{"n_experts": 64, "hidden_act": "reglu", "normalize_top_k": false, "routed_scale": 10.8, "balance_bias": true, "tie_word_embeddings": false, "dataset": "wikipedia_en"}
Below are experts of layer 8 (counted from 0) of a mixture-of-experts language model. Rows are named router (the router's row for the expert), gate (a neuron's input weights, with its number), up (a neuron's input weights, with its number) and show model dimensions 0-159. Each number is 50 + 12 x the weight over its row's rms, rounded and kept within 0 to 99.
After each expert's rows: a language model's description of what the expert responds to; "gets" lists some tokens that make up at least twice as much of what it gets as of all text. This comes from a sample of Wikipedia text that the model never trained on. Tokens count by the router's weight.

# expert 40
router:54 46 52 42 71 47 46 31 58 31 64 40 39 37 41 38 56 54 37 49 47 60 41 40 48 54 59 58 68 45 35 52 59 26 54 60 40 43 22 63 69 53 34 56 59 44 50 29 16 46 55 58 60 55 36 47 46 53 46 39 34 50 56 52 68 61 49 31 44 57 42 53 40 42 63 29 35 29 48 47 82 61 55 48 59 52 52 65 22 56 56 37 47 36 46 39 48 73 56 49 54 52 33 72 40 54 38 41 46 26 52 76 32 44 56 54 45 53 61 68 28 50 28 51 52 49 45 62 41 64 60 60 51 55 65 43 73 59 34 45 54 52 37 46 66 46 49 49 60 63 32 65 24 41 33 49 54 35 42 50
gate3:43 37 50 47 29 50 56 30 49 50 53 25 47 43 52 64 41 32 29 56 44 41 60 20 65 61 56 34 44 42 42 37 39 46 48 43 55 67 38 56 47 58 58 32 53 60 47 45 52 63 54 61 63 35 59 39 44 58 69 48 67 58 63 57 57 42 39 58 57 17 47 46 39 50 42 28 28 48 65 57 64 15 33 40 51 71 64 52 46 66 66 37 35 43 64 25 48 43 62 64 57 50 60 62 38 39 41 59 41 69 56 59 42 35 43 45 53 60 57 72 45 64 67 42 69 46 38 39 53 51 61 63 41 27 52 39 45 61 55 61 43 54 33 71 51 40 62 43 61 38 58 70 52 45 42 60 66 59 48 51
up3:62 42 62 49 57 46 57 67 38 48 34 40 62 62 49 54 39 42 45 41 59 72 55 56 66 30 50 61 46 47 42 62 55 39 59 29 42 46 55 55 49 59 44 57 43 79 46 61 45 49 54 29 40 56 46 31 72 36 63 64 42 49 26 55 32 59 59 20 53 69 21 44 48 53 51 48 82 52 43 40 52 39 62 57 40 61 32 40 49 59 46 86 41 68 45 29 39 45 56 50 42 46 57 22 56 54 64 66 35 54 56 59 36 55 58 42 35 40 42 42 52 46 28 34 49 61 68 52 40 37 59 44 65 42 50 33 67 48 22 47 59 41 71 45 45 56 53 51 40 54 52 49 63 48 32 48 38 52 59 32
gate4:43 65 38 34 47 40 41 46 50 40 31 50 54 43 61 60 56 52 63 55 74 57 36 44 48 38 55 43 59 48 54 35 40 40 44 29 57 51 56 43 49 54 59 60 71 39 51 46 41 62 49 52 49 48 43 57 25 64 62 56 46 64 43 59 45 43 44 46 47 42 57 61 64 71 71 40 39 68 31 55 59 37 32 41 49 46 30 50 41 39 50 40 53 58 55 34 70 62 43 60 34 33 38 70 59 48 50 07 50 56 37 47 50 34 57 31 33 54 78 43 50 65 44 53 44 32 44 54 35 44 62 37 78 52 41 37 52 73 46 46 59 56 48 64 60 37 33 37 58 58 28 70 51 44 52 34 34 73 25 61
up4:44 58 45 67 65 47 56 67 50 48 40 67 36 52 31 36 48 46 14 31 46 53 51 63 44 34 69 63 51 41 50 54 43 52 56 72 27 52 51 63 21 40 40 37 56 53 67 73 59 60 47 59 52 50 53 41 49 41 51 31 72 41 68 52 50 45 41 50 58 54 46 67 28 40 57 71 59 43 50 61 60 56 51 58 67 35 58 32 69 53 52 60 43 37 47 53 66 42 79 57 47 55 55 07 37 49 51 62 57 56 65 47 57 53 48 76 49 58 53 48 41 53 63 66 48 58 47 32 52 33 47 64 29 39 59 38 38 53 52 58 37 43 45 35 43 55 71 54 53 60 43 39 36 38 70 63 37 52 57 39
gate5:50 44 44 57 22 49 82 30 57 59 63 41 54 67 50 43 44 65 38 56 48 32 52 47 38 50 51 40 63 48 74 32 52 47 46 46 46 51 66 36 52 68 54 39 38 43 51 40 64 60 67 60 60 44 65 43 69 19 53 36 41 49 61 38 55 61 62 45 36 46 48 54 39 55 58 46 48 24 34 58 35 27 55 36 58 43 65 55 40 41 13 55 50 53 53 60 51 48 47 29 43 36 38 52 54 65 54 44 31 56 51 39 39 40 52 55 78 67 46 58 52 55 53 49 64 53 40 41 57 66 51 66 50 46 38 53 39 60 51 49 51 47 50 61 56 56 23 41 51 28 49 57 98 52 66 45 45 42 57 42
up5:47 63 54 56 66 35 34 45 61 59 60 62 46 36 54 54 52 67 34 46 59 63 39 54 33 61 55 45 42 70 32 58 66 26 56 27 62 58 64 53 58 70 33 43 31 25 57 30 44 56 62 46 56 40 51 38 47 45 46 50 67 34 47 45 69 33 36 52 66 52 53 40 52 67 37 54 26 66 60 71 60 47 48 45 60 53 60 43 53 51 49 63 47 52 47 49 48 46 60 68 53 26 54 61 64 70 68 60 49 38 43 44 40 43 50 32 39 61 24 37 57 44 39 44 43 41 49 55 68 71 52 45 63 67 76 47 66 50 52 38 57 50 42 41 33 59 69 42 26 46 77 56 50 31 37 43 66 43 42 68
Description: Lowercase word starts, technical prose
gets: " e", " n", "e", " se", "o", "i"

# expert 21
router:28 51 53 50 72 59 40 59 52 43 54 35 68 37 32 41 41 55 62 24 36 64 36 58 60 40 60 54 66 40 57 35 67 34 49 55 51 64 47 69 63 31 60 35 57 51 49 60 68 53 59 52 40 46 49 64 54 39 52 35 64 44 67 56 40 57 58 46 29 46 50 44 49 47 47 47 31 32 47 17 51 33 42 57 34 51 40 46 66 67 73 25 45 49 42 61 60 44 48 38 67 65 62 41 57 63 48 45 28 56 29 39 47 73 58 56 64 67 51 70 60 60 35 42 43 56 50 57 57 52 63 40 42 37 56 46 30 39 46 40 60 45 50 61 54 29 57 54 64 37 44 61 65 37 31 64 42 80 36 49
gate3:56 35 65 62 41 52 34 54 41 58 26 57 63 42 33 42 57 62 29 49 73 48 53 54 50 67 52 48 59 46 46 48 57 63 58 28 68 40 74 53 61 36 68 66 42 49 60 41 72 54 48 56 64 51 58 53 42 48 42 50 63 52 51 63 63 44 45 54 25 65 49 59 40 53 57 37 69 65 49 71 55 53 37 67 64 69 43 48 36 71 71 48 30 32 56 64 42 59 33 48 38 47 52 60 49 48 56 39 57 53 32 39 44 60 65 62 54 60 23 58 60 56 78 57 46 11 32 49 51 52 51 42 40 47 49 58 44 46 48 57 46 42 29 61 55 59 68 44 48 22 37 64 57 34 24 50 52 53 54 60
up3:55 31 44 53 67 41 26 43 58 39 66 57 50 54 41 58 47 52 60 49 61 36 32 46 48 49 35 61 58 53 54 53 36 52 36 62 54 16 32 36 80 47 49 69 63 61 45 34 65 57 68 44 47 42 50 68 56 61 34 46 46 57 60 65 28 73 52 57 49 61 59 44 68 66 75 41 36 41 41 38 34 67 34 50 58 52 44 28 46 60 54 49 53 46 27 50 45 50 57 37 77 64 61 51 48 44 50 33 44 39 58 36 49 52 45 61 48 60 48 46 53 43 72 61 47 41 30 59 60 65 60 61 48 35 55 18 42 45 45 72 53 60 54 49 42 56 48 57 36 49 54 28 48 38 34 41 21 59 62 36
gate4:55 47 48 47 31 60 41 47 46 44 44 50 58 84 57 53 49 39 57 54 83 59 43 58 60 36 76 67 50 48 37 40 50 57 36 49 72 48 44 64 53 43 38 39 52 57 53 54 59 44 27 52 52 68 54 59 47 78 30 47 58 36 18 66 56 39 31 49 33 39 54 41 40 52 32 44 59 23 52 57 33 60 44 43 49 71 51 60 48 48 60 56 44 38 39 38 54 55 24 35 40 61 29 48 44 48 47 40 54 49 43 57 68 74 50 42 42 56 54 51 75 40 35 37 54 34 43 46 43 30 43 45 51 39 34 55 24 42 43 24 53 75 50 55 55 61 41 32 62 53 51 47 58 50 46 56 46 62 37 69
up4:50 63 63 42 57 48 35 51 47 48 46 48 63 82 38 47 12 35 60 46 55 60 29 37 59 54 68 54 60 64 51 31 61 51 47 44 52 45 34 54 45 38 75 56 27 40 40 55 50 45 46 60 67 72 51 52 45 67 39 43 79 53 41 51 56 61 38 37 17 47 49 52 45 48 26 50 46 28 53 47 31 46 48 26 45 51 49 41 50 59 46 55 39 47 46 32 59 63 52 48 50 35 47 61 49 61 36 41 36 55 32 53 53 62 54 48 42 67 53 42 59 62 48 23 46 47 37 60 59 43 52 62 71 53 52 45 24 52 41 50 50 65 35 57 30 83 50 48 62 66 38 66 57 28 54 55 49 52 41 63
gate5:35 63 50 47 59 63 41 70 44 48 47 53 56 27 36 65 47 32 62 47 32 43 50 45 34 43 46 49 41 45 55 50 53 52 19 35 53 57 37 48 56 72 53 54 70 68 33 42 58 51 51 35 73 46 47 66 21 59 54 43 42 62 53 51 47 29 53 54 41 52 61 54 39 64 25 45 48 55 43 70 53 30 52 50 54 65 49 58 55 87 59 44 28 27 65 61 56 54 42 45 55 50 29 55 46 47 45 60 61 50 29 51 57 27 46 40 44 44 31 52 35 51 66 41 31 41 46 36 76 33 68 50 52 55 52 39 50 56 49 59 68 22 48 32 56 59 48 47 43 49 38 37 62 29 53 49 38 64 41 63
up5:58 58 50 58 55 36 46 52 63 63 48 55 69 42 53 63 39 49 48 47 53 64 65 57 40 70 35 49 51 34 36 77 43 51 49 33 65 56 51 53 43 34 37 35 33 62 32 40 46 54 51 31 49 30 70 51 60 54 58 26 58 51 54 34 47 60 51 37 41 55 41 63 53 45 57 39 48 51 42 43 61 47 28 37 51 52 55 42 54 49 59 76 54 73 38 30 76 56 40 48 50 52 54 69 76 32 54 32 37 43 51 41 54 66 39 44 33 61 66 60 65 33 48 60 36 38 24 56 70 54 55 27 34 37 54 66 77 44 64 21 52 36 38 33 59 64 36 41 38 47 56 52 46 49 52 51 37 42 44 63
Description: Hyphens, dashes, brackets
gets: "-", " (", "–", "/", " \"", " "

# expert 27
router:62 29 18 46 56 41 41 55 53 37 49 25 37 37 37 52 41 54 54 45 59 48 28 67 47 63 76 73 57 77 54 57 51 37 47 35 65 42 44 63 71 37 63 47 61 53 58 53 54 57 63 35 62 35 46 38 33 43 59 38 38 32 35 39 33 55 54 66 46 23 41 52 61 45 35 62 52 66 67 33 68 32 53 33 65 56 36 58 28 33 49 46 46 25 57 67 58 46 66 37 39 40 49 52 52 61 38 35 50 62 43 41 51 55 47 62 38 57 51 61 23 41 66 41 50 47 52 62 33 59 45 44 55 61 57 61 65 59 53 62 64 44 49 29 44 63 53 58 60 64 49 52 56 45 62 51 42 49 32 65
gate0:50 49 45 43 49 46 64 51 49 42 59 45 47 43 42 54 92 49 47 38 49 31 71 65 61 50 38 51 45 59 54 65 60 70 29 46 47 52 43 52 67 65 60 43 54 67 35 66 37 50 67 49 56 70 43 38 50 61 40 40 57 63 53 26 78 57 61 42 46 58 35 65 50 65 39 35 62 32 50 40 50 31 57 70 54 62 51 34 31 62 49 42 29 39 71 44 59 27 71 55 25 41 42 55 47 59 52 62 51 29 41 49 51 54 34 58 52 48 64 51 56 30 24 48 47 54 74 44 48 42 54 52 74 41 61 69 40 45 40 52 67 69 35 54 43 62 65 58 65 53 39 46 58 57 32 50 46 48 57 46
up0:25 55 42 84 31 28 45 71 54 35 39 52 29 47 20 60 55 40 51 31 51 57 49 47 47 69 45 38 39 34 45 52 48 45 51 46 39 25 43 45 52 36 82 56 42 43 30 49 50 57 39 49 75 65 50 42 45 67 40 57 41 50 74 44 44 50 69 94 51 57 41 46 41 44 39 62 46 37 35 54 33 53 42 52 40 47 33 59 70 40 60 61 49 37 37 57 66 52 63 56 48 66 51 40 42 46 49 36 53 50 48 59 62 58 45 36 70 33 57 46 60 41 60 50 61 57 58 41 49 50 52 40 51 59 45 36 61 66 53 51 60 58 36 58 46 65 34 64 48 49 51 54 43 57 65 42 52 45 80 35
gate1:42 73 46 63 52 34 60 45 55 51 59 34 47 41 49 55 08 49 33 40 54 51 52 45 58 35 45 49 57 46 52 49 62 56 63 31 39 55 56 64 63 40 31 74 49 40 45 52 56 62 34 40 15 34 48 48 69 56 43 30 53 60 60 56 36 46 78 40 46 39 58 32 56 43 49 43 47 50 49 56 62 49 49 29 75 67 42 21 59 66 40 41 64 34 48 44 64 49 51 33 42 46 58 35 40 39 68 49 44 36 49 24 68 46 43 42 43 48 43 32 45 35 52 57 59 44 74 53 59 52 58 43 52 60 48 52 47 57 62 43 48 44 31 43 57 49 73 36 55 50 49 53 57 36 17 31 47 55 64 64
up1:53 47 57 52 41 42 45 34 76 53 62 48 61 73 52 42 56 71 60 57 54 59 55 68 50 36 48 40 39 57 21 56 49 42 38 31 47 49 28 45 69 40 72 59 55 47 67 41 39 45 45 38 26 45 60 52 53 48 50 50 65 50 31 64 62 71 60 30 51 45 48 41 44 44 34 35 49 62 55 32 60 38 54 77 68 45 53 48 65 55 50 32 49 22 51 64 53 66 48 36 53 53 33 51 38 32 46 53 60 53 32 35 42 54 64 38 34 52 49 40 72 45 66 36 75 38 44 61 55 58 41 42 40 64 60 53 63 36 47 47 49 45 66 62 39 22 81 43 72 40 52 46 49 39 43 55 59 41 39 49
gate2:70 60 37 44 56 42 59 67 49 48 50 43 35 43 67 38 49 56 64 51 52 46 65 32 35 46 46 40 41 66 55 50 53 33 37 67 61 61 64 44 53 41 49 40 37 35 46 67 60 75 51 77 55 63 72 60 74 54 55 47 42 41 33 54 25 48 51 36 49 50 60 61 52 42 46 36 57 44 31 54 71 62 56 53 19 37 55 49 45 63 25 66 40 44 40 57 73 47 43 58 53 50 38 50 57 26 45 43 53 43 65 69 57 42 51 47 39 40 53 50 48 55 60 50 38 67 38 64 52 38 48 32 56 69 52 23 52 52 30 29 45 69 43 42 50 41 65 63 44 66 55 55 64 50 44 54 73 31 55 77
up2:58 46 49 66 31 57 36 42 51 78 45 66 48 48 51 49 68 53 39 60 26 70 57 50 47 61 39 54 45 52 48 26 56 49 66 22 27 50 48 25 59 67 53 53 67 33 57 52 47 44 40 54 42 36 42 57 44 63 40 48 28 51 56 47 46 55 56 62 60 52 29 60 59 51 46 25 48 38 63 33 38 58 45 48 53 58 72 49 57 54 49 41 41 54 49 49 46 51 59 19 41 50 29 40 55 59 49 44 49 37 42 53 25 33 55 24 51 80 51 82 58 68 50 52 59 69 61 57 68 58 49 42 38 55 47 62 60 59 59 56 57 38 83 47 54 61 41 54 66 66 52 48 46 61 63 57 41 51 52 29
Description: Non-Latin byte pieces
gets: "\"", "}", ")", "0", "2", "]"

# expert 49
router:56 30 35 43 51 41 50 52 44 51 73 39 67 68 41 34 37 66 40 43 38 44 55 44 33 51 42 44 51 41 43 30 62 44 49 42 49 40 65 38 56 45 70 43 50 68 35 61 41 53 54 31 44 59 69 42 64 39 67 54 30 52 25 48 65 41 44 57 37 65 43 65 56 41 58 59 54 64 60 34 48 53 38 46 65 54 54 33 62 52 46 48 58 48 27 44 69 70 53 31 42 72 59 31 36 66 44 46 60 45 51 52 63 80 60 59 50 38 25 30 60 43 41 60 66 46 62 55 58 62 62 42 42 45 44 72 56 58 50 42 49 37 42 30 62 25 41 36 62 26 71 38 36 49 35 59 52 55 51 66
gate14:53 35 69 67 45 51 39 64 47 45 54 61 83 52 69 32 46 46 54 64 42 28 33 65 49 59 61 66 48 32 41 74 45 45 49 48 47 51 26 39 55 30 49 66 16 29 49 63 48 56 57 43 35 52 45 64 42 26 46 44 53 62 43 52 46 39 34 40 56 42 32 61 47 61 34 44 24 56 55 42 40 50 51 47 37 55 58 44 59 45 56 37 40 68 55 38 60 28 68 65 46 35 42 47 38 54 58 46 43 49 54 42 34 55 30 58 51 48 45 50 66 48 56 57 52 54 47 58 66 54 36 30 31 63 40 52 59 54 53 53 54 75 64 53 39 42 48 22 60 50 59 14 30 49 43 44 50 30 61 47
up14:42 45 62 67 56 37 61 42 61 45 33 40 57 58 41 29 43 52 16 28 44 59 57 33 48 55 29 46 44 38 47 52 46 36 42 42 40 32 56 50 40 57 40 27 45 61 34 55 41 56 25 35 40 31 44 66 57 45 49 28 57 36 57 43 55 55 54 66 52 42 31 51 57 60 57 65 55 53 44 09 48 57 43 40 25 56 45 32 67 51 72 41 71 42 43 52 60 40 63 50 58 31 50 59 55 71 48 60 43 42 36 50 29 51 47 42 65 35 59 40 52 35 47 50 44 35 57 46 54 48 66 91 53 30 54 43 49 57 63 52 54 37 53 47 40 48 45 40 45 40 48 47 38 46 54 62 35 46 71 64
gate15:27 70 46 44 61 51 49 67 25 50 65 57 53 48 39 63 45 40 52 44 57 45 53 30 47 50 25 43 66 59 45 55 42 35 57 48 49 66 55 73 56 32 32 49 47 50 59 48 18 61 58 57 59 66 72 26 40 59 29 40 46 52 38 53 50 32 46 52 58 57 75 47 34 44 56 42 57 53 44 39 56 49 40 41 78 26 52 56 44 39 34 40 27 55 42 55 46 49 25 85 60 61 56 43 45 51 69 37 53 39 56 69 38 43 23 52 58 35 55 64 49 49 53 62 61 27 50 44 63 47 41 64 64 34 50 59 54 16 46 42 41 45 51 44 55 57 64 45 49 54 56 46 55 57 43 67 50 48 58 51
up15:44 62 59 68 57 59 56 68 65 19 48 40 42 31 51 54 29 60 36 53 58 49 57 42 62 31 36 38 55 35 46 72 51 59 69 38 66 77 57 49 40 53 44 53 41 69 53 42 48 49 52 59 64 50 79 59 28 59 38 15 48 59 48 42 30 53 35 52 54 73 58 49 22 60 54 46 58 59 40 37 66 54 55 65 42 40 57 55 47 52 41 52 45 48 65 39 62 51 54 50 67 46 48 59 26 31 49 44 52 61 65 41 50 48 52 48 47 44 37 44 41 55 56 39 53 41 32 35 68 50 45 69 53 66 58 68 44 41 63 54 40 33 27 36 31 60 37 61 52 41 63 25 51 35 45 45 47 54 63 68
gate16:52 53 35 58 68 51 68 49 92 34 41 70 39 59 63 59 47 58 59 50 54 29 63 46 53 53 28 27 56 47 47 79 63 23 53 57 54 54 36 37 44 61 38 47 37 50 37 52 48 43 67 37 40 49 45 33 30 51 62 51 51 41 50 42 41 40 37 58 51 43 31 53 46 59 50 50 62 53 29 42 37 71 45 36 41 26 46 42 44 76 49 57 47 67 55 58 60 75 40 51 46 55 42 50 58 60 21 53 35 37 56 63 54 49 38 64 48 54 41 43 53 57 49 48 32 26 41 42 81 63 44 50 53 44 61 53 44 75 57 46 58 40 54 55 48 40 65 52 64 63 62 51 31 61 59 42 32 58 42 66
up16:64 68 27 62 63 58 45 52 55 64 50 58 64 57 31 51 47 48 60 30 45 48 54 32 48 46 44 62 65 47 45 75 55 51 68 50 42 72 70 59 51 34 46 38 35 55 42 54 44 44 57 40 52 63 51 55 62 47 41 66 45 51 47 25 74 25 49 38 43 61 51 43 53 48 48 57 68 37 46 38 37 69 49 68 42 47 53 45 37 66 61 36 49 56 25 69 70 53 32 27 50 52 61 54 45 49 64 48 74 38 46 42 55 44 51 52 40 50 37 33 54 37 73 77 41 31 28 48 37 64 35 62 62 39 58 59 46 46 67 36 44 50 65 57 49 34 40 44 64 55 51 37 52 43 53 66 84 63 40 61
Description: Non-English name letters
gets: "k", "v", "z", "j", "ov", "a"

# expert 7
router:69 69 51 41 38 33 43 36 44 57 35 62 56 47 42 49 50 57 50 21 47 63 31 71 30 59 50 37 43 62 61 71 64 54 52 52 44 60 30 59 55 45 42 37 40 42 36 33 48 40 74 27 35 45 71 45 54 53 71 39 66 49 35 59 37 43 17 45 53 57 52 64 37 44 57 52 58 44 74 35 64 56 50 58 60 38 39 73 58 58 63 47 25 50 54 39 59 74 64 80 62 29 49 61 65 68 31 42 47 59 36 48 62 59 68 49 49 59 66 59 45 41 61 64 52 39 52 49 50 68 43 46 38 44 58 61 37 46 57 41 47 46 45 48 64 64 56 52 48 45 59 51 37 58 63 49 40 29 59 56
gate0:37 67 45 45 39 39 25 33 58 23 49 56 50 72 54 41 43 51 38 47 36 64 41 50 52 46 48 41 55 56 32 33 46 52 50 39 39 64 43 54 57 49 54 48 15 57 46 46 44 57 66 47 50 47 57 72 38 61 55 51 54 63 59 56 52 59 42 50 60 49 48 46 62 35 58 46 52 57 64 41 56 24 48 59 51 43 40 63 70 73 39 57 16 48 49 55 48 45 42 43 66 60 47 61 47 76 37 48 55 46 52 47 72 58 69 55 56 54 45 60 34 44 38 75 52 48 29 36 86 61 42 44 48 49 42 46 56 45 63 34 46 74 41 60 53 50 46 31 36 58 59 37 39 58 66 68 15 41 40 27
up0:63 26 60 63 48 52 78 61 48 71 48 44 51 35 37 65 41 44 76 58 52 50 53 49 49 61 53 50 37 41 71 71 52 48 56 58 56 33 59 44 58 50 54 52 60 51 54 55 50 42 30 52 62 46 40 30 53 42 47 33 48 36 38 56 62 53 64 36 37 55 61 49 34 74 38 53 58 48 42 60 49 75 47 36 45 43 51 47 28 40 63 39 73 41 50 41 54 55 59 52 36 38 55 32 48 36 56 46 47 38 60 53 39 32 25 51 31 48 50 35 61 43 49 25 38 52 64 74 20 40 50 53 50 41 48 50 55 47 50 60 51 21 75 57 35 40 66 61 60 48 36 61 63 43 34 46 88 65 49 58
gate1:39 56 30 62 43 36 39 26 69 49 52 57 32 53 41 36 37 72 50 53 48 59 44 41 65 54 28 47 55 70 56 47 46 37 40 55 32 49 50 41 38 54 46 43 54 42 59 50 49 55 55 25 32 50 42 62 48 60 61 54 39 54 67 42 64 57 50 35 28 56 43 73 55 42 58 56 62 35 55 39 36 40 33 58 74 40 58 61 56 49 55 81 13 71 51 56 38 53 54 26 30 53 33 36 53 67 55 60 50 33 45 68 60 45 44 48 57 54 41 57 40 38 40 62 57 41 51 29 60 47 46 57 43 47 42 69 47 63 45 54 30 54 50 33 50 40 55 72 29 51 62 46 50 38 45 67 52 69 52 21
up1:60 61 77 38 53 43 74 71 29 54 51 36 70 46 50 54 58 27 51 42 50 43 66 56 37 44 48 51 49 26 44 53 50 40 62 51 69 66 54 46 57 54 63 54 45 54 51 51 41 43 41 59 57 68 58 33 39 40 41 47 58 42 39 54 46 45 48 64 59 34 48 31 52 59 44 25 17 53 47 57 60 46 69 39 26 58 40 26 42 58 48 29 76 42 45 51 53 68 50 66 53 53 61 59 54 25 39 48 47 58 57 50 34 68 53 52 41 45 52 45 62 52 41 38 57 46 48 77 33 41 55 55 46 55 68 27 46 39 37 43 60 57 44 61 44 66 48 19 68 45 27 49 37 69 42 34 41 41 64 68
gate2:45 41 54 39 38 31 31 57 49 32 46 25 56 25 45 28 33 65 40 38 74 47 30 68 46 51 42 42 47 49 37 44 63 17 32 52 38 37 54 56 51 24 55 47 52 58 40 52 63 31 32 54 50 39 70 68 65 68 58 54 49 71 56 54 46 56 18 49 66 60 82 45 39 42 67 44 50 62 47 58 36 53 52 56 60 46 44 36 60 59 52 48 22 39 57 43 58 65 44 38 49 50 30 22 50 36 65 34 46 61 46 44 72 66 43 60 58 64 51 37 61 56 59 44 56 53 34 43 38 46 44 41 62 47 51 58 61 46 54 49 49 46 66 55 55 49 74 50 52 59 64 42 64 52 46 52 45 57 49 62
up2:47 50 54 73 67 59 57 46 65 66 34 68 62 53 57 64 49 64 66 63 31 49 61 43 55 51 57 58 55 43 57 53 49 81 71 55 56 50 32 54 50 62 48 63 46 52 56 55 64 61 49 49 48 45 32 53 21 48 38 56 59 50 48 52 49 39 90 64 36 37 37 59 46 70 44 34 44 30 54 37 53 55 55 37 50 67 65 57 42 49 67 55 74 46 42 51 55 32 71 68 39 72 69 66 57 55 38 49 41 41 55 52 41 28 74 52 41 45 39 52 32 45 41 59 47 46 48 53 42 40 52 68 29 44 58 54 33 42 28 47 64 51 39 50 57 32 23 58 48 36 54 46 34 43 50 42 54 45 41 25
Description: Table cells and symbols
gets: " ", " |", "\n", "0", "1", "2"